Weights of a small mixture-of-experts language model, trained from scratch on English Wikipedia: 428M tokens.
Below are experts of layer 6 (counted from 0) of a mixture-of-experts language model. Rows are named gate (a neuron's input weights, with its number), up (a neuron's input weights, with its number) and show model dimensions 128-255. Each number is 500 + 50 x the weight over its row's rms, rounded and kept within 0 to 999. Numbers have three digits each.
Before each expert's rows: "mostly gets" lists some tokens that are sent to it at least half of the time. This comes from a sample of Wikipedia text that the model never trained on.

# expert 10
mostly gets: " \"", " at", " with", " his", " their", " all"
gate0:502455461530468494443495516470560486543487545438449542470435475477498499531431499537452521422510537465523655478508466384482453486470421489446398467534503392478570522457489472494446509484507511410497502530492536438490534491557477527531414443459479579728469504508417472406490451423494434568554486508482500463420397439474571489543492530536530509560481414513543516561503512579466523570484
up0:480589558492474512455455521405490543469499443484492589468433564510553518535589510477497520491510385496536562569564502535486469506597514432483512428552537568432443529393518434552504478440490455451549522444474410592502572554496428480463445501473540463565545549570445491510565440580481501369523482516470511390449553561498535440388521409554419441454442382524471538504544528462503534560461
gate1:554521494451413520450522526472511471567487471495591453371561489493407522465426560537480478397524565527484492528571490466524452537458506481588566565518537460561473406555527449540491437468471436532512504542546461455584502549495528485427573459555454539560531506507487513439388510526492589453566406551500573462515389553510429490532531433568491543531474472534548454555512580428423482521476
up1:503406526649497551506506497488590474487508501596430528537407546523581523542582439510595507644510453526488502500418581454504554447567533514460449396502418528577516584494390462476522576581466578443568549463424585567399556431493476490532485577471553510393423517536492468512550494481453484539495570576496494469474579391478595446498498546398543436497524601567546521419488477564596507601487

# expert 8
mostly gets: " John", " William", " Alex", " Peter", "j", "ya"
gate0:468484462549568565473652549493442514509520589653447545528434431451517486516513558462451435483579509513502434451468522545452448550629527525535482445500504476456472452424517643475505565605434534478523471516483509419461521440439490468493558514580438505437500597367657568533458483552527512538483523548461437560564542507554566539561557465524423404516454531489468460592482609493575539569463
up0:564562551522523518475540487497528475452455482578509487417497436542480434543541658544521471521571491493548425561534541459472489536506511478413488545520539507447595501538578583518566498401454482505491490523512525515472512468532486529497446502505522464470508566464510491547536522430518494558472546424455556545523545495465524500425506586433550380587480505548458457533533609595431533562432
gate1:472517528507541522485422538550519599606522482494472419475618590503449530409569534380491552420573580489496480504465486568540491524476608481478577517515424482480499430450564425474472518531464462484495420530562543527497380469510513531532561454512543496410473506575570504573564520510559575529561474582426551486465545517568480461506487501497511411455439450582458498448430522605532451507441
up1:501492588582541535451400600596500475591498602562501394497621549595409552486561520402476433440528566497510467439521449546418435578495516522467431553484480523570473475452519464437498526532452546516398486510448602485519453415535501507549555513446532518560569545522605511517471509494517576553534508550573562432460530568537523485468539489500489511451470528624447510497446468540436507581500

# expert 2
mostly gets: "-", " Total", " −", " —", " number", " 185"
gate0:518528467451507481592552433507501440588432489488571553432555563507555540490498495545493564512470489390397471543431468566400379474481444545444561475467431540451562497456499420490532496552541544477494547504447535489548569524489430554422590531460495531454526535645454449494517579471507506496503538612507572625474489477546465523501440385484381563513551501549461529530519487469487434461484
up0:502537431512529493463477486540444463498417550538549522394468444468529482466551515594584520581547553497451471492432496507392448531467577518496524524495553451518513496433506519484492460529584528528531500547516616497563463412508486527349528496487437532435563540577543433520462547492592553448433520521553545493464472557514526450488514516517451497553560490499411477591426575467503526409460
gate1:484665466502508598588541490515499523444453548476495525503462534439555519421512511525461533442492517479519533505411456473598533473395546479544588580502455575440581490477502491478509623468479499529529427512482498545484410511514415484493519449569487530538445482514459434467482516403464464537527580580462572532498507469591374498546549532529557404476492474525496484516476505537451472465428
up1:571517420543538538477461601398481443479523482590528554523565613527574496454450509492515518454553484511595518509439497442438441474559476444545512561600539524448531577489456492455547463474465502505497562519545511545544574466465546509512413445466508485466496491463508514459546486514585351525502526426637632534546546472466453369483525543610590539578525506469592546508473482564539524501457

# expert 5
mostly gets: " in", " In", " as", "ta", "In", "di"
gate0:506399545486458560570540526505501521499455559492472467487512511527500607531489524526525436462487457520567561492553553561549522503508513571477520548447510557553525496457455542461437497459492482432477558423432422442488567576403502462506544472463440504470489494549485475546573438505509569554466415565428379460483557461448440569508501580486438476523479474510558480621490460496476424517484
up0:533475479514538512527422437614451428513513429408496584509548532462534438562515583483474564399419511569398509466431419441386524452454454469476501402512500564470471537604475506511527547490499435579393445543534584516471473553530449547551506505551533592457495539506493503537477513535555475429573497467486482409624521589573535457426456375511491495487468503481533563528545512621502489413498
gate1:552480552507566444500384564457495464523501520596491439585489477513498567535534522458490612477446529466481465539522534506546546550448449464470561404527525443445413556543520514475528483508491578497447465423525590523497592499575433491507365483437559484464591563524475523429506453553537451522486581484631532458482547504509528471518462489523620549570547480588536454443430451511547397415475
up1:490408420497527456545452440476497527485540475479522651529473419449497456512515472466534496443439403424489560533552572469513463481442515500422480483587508528586521516479500512488496460547500454460493511637488443428478499525569528468579589520552409501488405525568432534524494465420462513541457443584505455555536521471604452548445558436440426523481536500458418481548515518501484523503440

# expert 0
mostly gets: " a", " one", " April", " October", " September", " November"
gate0:544544448449531395510532480542464538590465440485537454485506519500579475514415492576463476418460525388407529468475537459560489570465494553592588460438508461521472483489547480576474514488522499428599415478445546474475415478483501577472542541472486524461499562411565445548503514488479476499497503478463457444437503502517527522421520439471490414594482464524422529506484432511485484425437
up0:409473467543489441525455438473573552562425496557504522481479511543518513497470473511542448479548446483473471427544498472469543421481446503541527526480541457522575529458617632485578506508496463461556508553564543465498517514531514551576456451426540493563503610513442518457540579512510588567483439461491481462610556492477522478464483593460477601485504438457439465472583531492554508461514
gate1:462404536473536493390548505507452497489571410441453417425499464502494472493484539527497540445451501504483510463521537580528497486475553461552484574413529553501525459513577495422415406424506394529475505511561459555527457509471529519493535551449565411491487482565501498535467499525493518485462487414461489513448501543493519594472595484522582489442503562531583435560481536446566399489466
up1:590548518480491457507482466496533511380485508570637565569521571423422532514443459463420440493479479453495501455488530545460557455506503526496473426509425458451489504554527565510521512519548507470564533487403525490458561440530436460537472540529493538427495490444441466450544505418557404481541460549531585398553555513495475464543495483532434510520546471461426529481511527455485439478551

# expert 7
mostly gets: " (", "/", "{", " km", "eg", "\n\n"
gate0:549499481564496487554497474484481517467494418473547456461467473512531416542500530391513450480533475446458439521533555428516609506536473459390502508602503534406407449494477605514458566577525454418471407420482514464519433650365499373471586540526462506553458507531560498543462512487500573470535501421438446471514482466522470540502513580563577509495484513479491489499504451520540464570606
up0:503565444569511515553410488458588563489513476403527445496526566532523461578497488406517433510518463450419458423497483471535526541522571471409429528470524553425505516483486529550385502580424489359563495418466532512480448567424483355491505560536520536477499520478502490525434467413500529412489484464512488412496468542487503513506544562568592402516505596472573458551482501511469495525548
gate1:480475474501514470493423433534556495417550475467461429370516537515534426518485629521474539517421490498511518363553523389500575434463569479453458509603484583519511627517577459478465463539533600488488412531581605524469504530496377505583552556477563445474449562548508586418472507567507534532561493480559464471532446736466487484469478510533452511406467540480564556499493464409526527494490
up1:490527464506499487401452372484470454545486473458582491501524528575563549441402501515521616453501488455520524542558524458489515503427507507548475431476492547531417449549615501541416605491479650496451455461507509567477555472564576371506550440471509468465461582508442470436464500538583526444471556492524442523437545539451389496491461479625501479439522499397402454464551489507484544453507

# expert 3
mostly gets: " an", "  ", " American", "ical", " National", " World"
gate0:512556490489534460546596492509539417403553468522441540503518509505522557464458503454530398401554485475390599509464454453473464533527499468461438511409395400545497395459466482549451434453570493482502520507495490619516514515487509547513592410501526539512537482543487478535518550423540483359494454516525442466548487377437567477455499482507485538474568484519517515517444491470529582443420
up0:498426469539513428555513596511566461523428516486522516487545590513531490557419491541511509442533526505487512525554543447579505419554527512524414546471545510519526509483531452560475495497508508505445606609543533421396424466568479521559499371501527502499550592456407460447545525555539573535556586413522527464564493507456559517464472507529582449448477503528553525544506517553481489522519
gate1:477451400503446451523498464475390474472533491481465413550449455495528426523576466481529445538508492493461506523459562527474447451517588526583452570517528473525502445451493383490505497468533468456495456455484463487500483436581464587527490552499551482414520470435517529468425513497485473496489470500465536451561461437474491458509423464542438535427455552542513482555448484528516507523428
up1:578530438576511580502584522481536533546654508506557552528393538495505423500421531520517532565428454531467496440408521495592516440419491490488412436430535535442494495582572517444501559561532465532479570507552475556423424441466488482437483543508513454612551446538475505452573430632402536493438486471427563565485447559463458425544530480492446476492512504508441540560521590431476495519546

# expert 9
mostly gets: "=", " from", ")", " =", " by", "″"
gate0:407462457556481485546379588481466467473582581475482477442481577476510435519492639436526448545502536528586459489439446528457522508502451496547615514558477415462475487579497475494483563461476502439476463436539461455548630532480548512521509535550447548425583550492472514454420457492510472443582463491522485437457439464522527429501548561643521516428502431475447562372543493515555523533474
up0:478460470490532491444543544443412536394473468504422359498499490516537542503454458405506488559509556518500499519450518570489515532500428517526551557575469477520564456514552499577457532557496529586533416526475423484436446509470535419497548498521498586465497515433432489528466539410417585506518543466510502505502419528458530478505479472500439504533522513498596442499432514551505508465585
gate1:482488568579497474534438475555532517421480459525478502514531456553445572532442500485474415564499564461596520450414516465472480504576441420454572482508580511495473600516506480400521578507499518462484494588469439507487558441440428433443562466486444533489438480512486570418518466455465516579380556481482454495490476481583494490410593403538581501442483475464533495380484443555589473530498
up1:540481506497603522409517502460530414503486568537572440519553448474444494467405444492510412460521542556400398471511553467489520513499440513437524541500430497549518566554588569565465548484539427576514520505483525523407473502491513575420554415420411442438516529524417511463534452483483447568437461365474463554525567473433514445514423519519583528500506444473495447360540541562499527569447

# expert 11
mostly gets: " 2008", " 2016", " 2018", " 2014", " 2015", " 1"
gate0:491429515558534493487525571580477522551581537536393488463578459504533579569495560532468521472479441479543537512614506478506488570590492451456400502365463512475502455532473540498528541540479535580565479508484498573523478554519525406441498431584478472499529499517404523508487497448510604520507542582451561503523559526487431433457494457424523467510551536552466540462566516433445565577458
up0:509630567516486509498524441466598551532445480484482536590477570438493424537509476522506495600473592486413480544519541534393387468507554451449588507543537488530528469416531513523524585550512424479451496454486501499444469429515521460398494556504476451524408396437600432580477485537484527566534544474548517511497495478542537519489578570457494501552494496505540450476449394490443440508492
gate1:454483384482542565524572507479558482497455462484427556549464563632518574498458487507479588601551471455437437418476455521495469493462449578458455501590428518503441477570498513665478449535529521495475619545517440506507458524491496507455507485526406435508370501516424622471484487513495478523513490558465449400477497365525475527545447520637454496524473462589538446467458421555599476462469
up1:488536528440460523443459533512361545585544553505574510446435477481562514499447591419501543400527557542550537466501577472436521539586462472507494524520452504480585553406509485502559584537515502487512492514520543537436453520479471459460447484509591481486480447488508501553433431585483578511535516468526555518492444582509506473468530557435452524441552594483486449585428491513483522575504